config.yaml
num_hidden_layers: 8
hidden_size: 96
n_experts: 128
experts_per_token: 8
d_expert: 32
d_shared_expert: 256
moe_layers: [0, 1, 2, 3, 4, 5, 6, 7]
normalize_top_k: true
lr_router: 0.00357
vocab_size: 6474
norm: "rmsnorm"
optimizer: "muon_variant"
max_steps: 5900
dataset: "wikipedia_en"
Below are experts of layer 5 (counted from 0) of a mixture-of-experts language model. Rows are named router (the router's row for the expert) and show model dimensions 0-95. Each number is 500 + 40 x the weight over its row's rms, rounded and kept within 0 to 999. Numbers have three digits each.
After each expert's rows: "comes before" lists some tokens at least twice as common just after its tokens as in all text. This comes from a sample of Wikipedia text that the model never trained on. Tokens count by the router's weight.

# expert 73
router:482485561520444546519432451545510525416516522507460545512508482530474508464498466461450526517499506479509513495555552491512483529538494431499539516497493644519583520496461550494472510467396503449487446516515431453523502420480436598488465498527515535529505516499469444526486530519570464511
comes before: "s ", "t ", "s", "ic ", "'", " "

# expert 118
router:513458508475459514553503452489481496457518474495511492532509501463455512533544426471483540399510469457477483491548497419456536482426505451497516450418523573539500515511453555530467533453451536514556476577461460487451545527521492431526480507503540497407517459439439459552457486533487582499
comes before: ", ", "-", ". ", "s ", "th ", "\" "

# expert 120
router:529456471528482445510531487447466481503525476479543556513521539482523566426506503544447504453520541528442482560508493560458452505448490444502457489494513526523530477474506509508522544494492551551526499518449391408504531563406443501523472541510550391503487542492496504498493564398460503506
comes before: "ed ", "ing ", ", ", "er ", "es ", "e "

# expert 113
router:594480570526546505449519561457479475509557538483450480452432585476462493593477551506506553523552583557461507530470483514510504502446452466491484469539498509542561516498505482507515558481518484529419489439492539505504475476535541489550496460568437543492490483492557452572525422504523521502
comes before: "| ", "|", ".", "\n", "0 ", "1 "

# expert 119
router:521565499532546419499483415522557491508512501546470563463455497486538474467537527585483492492433454498516530486568536553556457458512508539470427491506476528533481519535464554491444475462532518512566475497498502458522506513458447461549559437388514415554476502556499484562483510484462471496
comes before: "of ", "and ", "in ", "to ", "for ", "with "

# expert 86
router:513575518467471504483474502546532534456433465516473537521513525505482454505544491481518453514518444483456516445455526448428529484522523393498474430490559462518492485466482461447466479496443516514512499474469506511503363555498397462494517460451461455535584474541458548452500497489499516569
comes before: "was ", "is ", "born ", "he ", "a ", "and "

# expert 70
router:529584526474532450453460418525474467404511516551482533452451460525560543426523436510513464495476498558544524438572488527477481534515504468532448475452477503506522505565466507481494539497480546456535579562405469446517588514479460492462489490498496525466469481530455506516518473480426476536
comes before: "(", "and ", "| ", "was ", "in ", "is "

# expert 64
router:522528476512526484454503477528578491463523539550542516553448524539491490462548468553506528540415458453553458530541495447447527540485466504506529448486447430457533521470463598430480469500555548519505462507511535491424454559449437520510491496484461435428508530486474496547520455509437473430
comes before: "of ", "and ", "(", "in ", "for ", "who "

# expert 124
router:483427467535571474532473459436475483542476528448507518580551497551564512495485525491442541476474517441441494548541534521493477523469456455467419450571520538530493469463573535526449496506505498585542505446468484478518467528449467445549513515505530393509449474520483489537512574487483557491
comes before: "ing ", "ed ", ", ", "es ", "ed", ". "

# expert 83
router:526492485500435518514455490528519547494542453437524487496430535556489509450548537459488463505498429459508492505520567533523462500505548429500467460486475460379478522480472553434473426499449536504542492541497536535475533507475447473487505427421461533555556444506540612491493520489473534535
comes before: "and ", "the ", "which ", "but ", "including ", "with "

# expert 107
router:534577478470533451479425529494440568425473555488456555496535535500514520491529527498460452537448433503522442467511533442490534526539467535556554435477531505505430521584586529496601525500444533457533530527483522530473500461492479475453489497519546535508550459461497539469472512439502534548
comes before: "The ", "In ", "He ", "It ", "==", "\n\n"

# expert 85
router:505559511501514507440446487530472476460509458454532472482451514444444548487474537487549437539517530519541536482567503416501436491576486545539484555469473475397516475505483429505534520577506499479516536509519532525496536535484418478503502511510493584436516565542411548437491544530465465516
comes before: "the ", "a ", "be ", "been ", "not ", "his "

# expert 114
router:530538453531550504533499478468482463433569500505467442465562554482463488516492546523437462479577538519473467516447514542418488453446478544492464475498546500539418517493457509450474500503481546516492469416596472464503497488489531482492485426547449583524508442448545518511526445430493514447
comes before: "| ", "|", "(", "% ", "km ", "km"

# expert 96
router:478554508488553527502449482493471466548500493465476451439550533463466509569520497551493554465564461571463465496445490526484464529457434584529496483489543470543452491469455480483485516480562536406490493451546457522562507476514519443474461458551424558467480466479516489482567505437570444455
comes before: "| ", "|", "(", "/ ", "km ", "August "

# expert 99
router:549532471506533463538559567431493499484542521519515518464520522451516487537472473475550500537572511523491508486422538546553500473529474472448389460507533475544526492509447517493425488454487482515417451451490511491550448426556502483569480407521460501545531433503553501542506446509569487494
comes before: "| ", "(", "|", "^{", ")", "of "

# expert 106
router:479509491547515500527455484470517498495449414502547485547483576437479517464484518593486489505491563501500550554555490423519519469514508552501471523568515504481469430461505415542454476563506453451453495453531464484495433492456536503553451525520503535522496570548525467413464586484479491441
comes before: "be ", "to ", "ed ", "the ", "ted ", "have "

# expert 105
router:535522519513517552468525549401530485517555511450520453455499511539581441560490571533503461490567549540429502522475437503490480481562468554493459525448453526536443544557462491543466520530528511559446504449548487464508498487512530499489579474512496572492460512528424474448508424552485487465
comes before: "the ", "of ", "|", "a ", "his ", "1"

# expert 97
router:536562494557549510470455481510500547437567453535565396510466531420485560543490498492454475547458575503539506501492486492491562461500471584542431519557529493443572504483492403512467588530456495520485546469482530498444514490537483446495480481491492473531481496534505450453531534468487461504
comes before: "to ", "the ", "a ", "in ", "by ", "that "

# expert 79
router:508501465580490402480537521544449468524612506493569502484571571503443523485525541481458498463507547433429429532485480553546538508467545472498443425499464551535465491493486474556487561471564545503512492526479399466496518477483544557499533517491512496465462514554539521497483495502533511542
comes before: ", ", "-", ". ", "s", "s ", "ing "

# expert 75
router:528565420456471486539505522556468562477491462476485477453495512484529488464493599479519514496536492495483465529503518505495457520550452566551433482553433452558471484502474529451516486566583503448582460451587466506508433499514480490503467549426488496479539447482511468479457498530569502421
comes before: "the ", "of ", "as ", "to ", "a ", "years "

# expert 74
router:510515521432564519523514500529467560475562509599482427488471493435497500506420481518473472466443523511479581443487537481536559448508476584541424466546552489516589542474523480517511513531532469517523517436527474481498436562533459491489454497529502456540504551553547466468557531438483490509
comes before: "to ", "in ", "by ", "on ", "as ", "the "

# expert 116
router:474380504471497514597474510438518471526488524502449535549511490487535434480476529484437486493499545566419568532492460436577481519493473431498460499575473513486438464499443548529505547549570486574525523466528451482477456418502479448486489479534535518500523523532524461506469555472496501482
comes before: ", ", ". ", "ly ", "s", "ing ", "-"

# expert 94
router:555475536492558530430439499503549616520571474482440474496490542454494450618500550536514456528546579485465527475471546574469462456462440475531575535494469462505518500490494528521528519450453536440515477440498535500511512532499542472476486550538478532501470471447480467478546494436476526502
comes before: " ", "0 ", "1 ", "— ", "1", "2 "

# expert 117
router:463439479503484517505487498506474497531461500457429533569424471496443488442488540548536411490511540472464565576525505472563554453523456526466502502539528512503406478548530408511478427505564466565480558484486527549498458505527556538512485444500509495528521523478548476453471560531472559546
comes before: "the ", "ing ", ", ", "ting ", "his ", "a "

# expert 78
router:544414460564531481509514459438510562499557533533481543591563422497514507438510428470477568495505419458517456512473520489563512479514546455442509575512501515511454466509577488564558522479556436550470544515455465488496514581487521474506512472469511451476509487458477513466512491553474476516
comes before: ": ", ", ", "\n", ". ", "==", "."

# expert 84
router:491573538489506473419441421522478450427510534551524502492465505527546539466541439528526459517469518548546543485540461573477497576524469472527486525457478479485547500533513517483517539479515551461544586588417470457513550529500449524494503518503522534405459520544447463532523470477437491534
comes before: "| ", "(", "and ", "was ", "K", "B"

# expert 110
router:520538443534481518445506518410565509444472531493463503534562543509493491523444437463452494390577511507606528521427508489465474578554533531555469511505571507476469499523499525554509516471452470592463464450483505533561457483455520492472510556501544524528481565511498512488516493535514477492
comes before: "\n", "\n\n", "= ", "==", "- ", "See "

# expert 81
router:513481515506537526493558491528570532482502524484470549535478508550501523526544499451458557451400464473548512447476516489422497499497553525530522504470541461501448534481502502568551545461560526411503492475452495514523585489518509439416457542435554540462505488441496577484450479465534478584
comes before: "- ", "| ", "The ", "==", "In ", "==="

# expert 95
router:528504475494485495533456572520454526479416415464503476553476545471487496496481521501506460517459515490497489485448519520522472496510484437522518446579480490401472522466472484423468395506461531454517556506489531562506458469530451461507459435402472525496544464554450581441535505545484522535
comes before: "the ", "was ", "he ", "is ", "it ", "they "

# expert 69
router:484491537485528457529473478544521487559495495547533484532491535516475450421562498452474412503450472509516528525454515561517539524515444552499537448468562506521449522566513424493480469564513470479509496486529547512545476464511526431526529470412426482537554458461598462557452432452479496525
comes before: "the ", "he ", "201", "202", ", ", "and "

# expert 88
router:509512474546502470538455458424489449429504461501493529527526517479434530480529423435439507496424519482544389523414527508503498540517463469491550450540525471513492530483553533510545521462456482548495502484457535502483547457447548489444481503476532539529569532412451532527476430424489492520
comes before: "\n\n", "\n", ", ", "–", ")", ") "

# expert 82
router:514529475487447512523406451526457530443566522512472575522526451502506534487480413475496508462543471509544562441581530495495515536441506443449465519489531512531529464572517488483575557488502495437513496569413442473492554490464473497486517504546561494474462503445424481438474508475480484556
comes before: ", ", "a", "a ", "i ", "o ", "\n"

# expert 126
router:491443510511458549506522482522545481545407382480525515470484458542434497463497512474524463519473482475503502561452492470525539496450460547507559491561501487547546536456522532570573483431465471532510470448514520518537500426534504487467564518487466543571575502454499593553524454467524519501
comes before: "0", "2", "8", "5", "9", "7"

# expert 121
router:513527545453575463488455441478569486471501545423448572503532512483484480474502395510527510497507421582505523537486533493455480566499544470513446489445575484524434545461524515576527550499501500486533500504424524556538438453501504460445497468511512554511503535497439481513498449433541468507
comes before: "\n", "- ", "| ", "\n\n", "The ", "("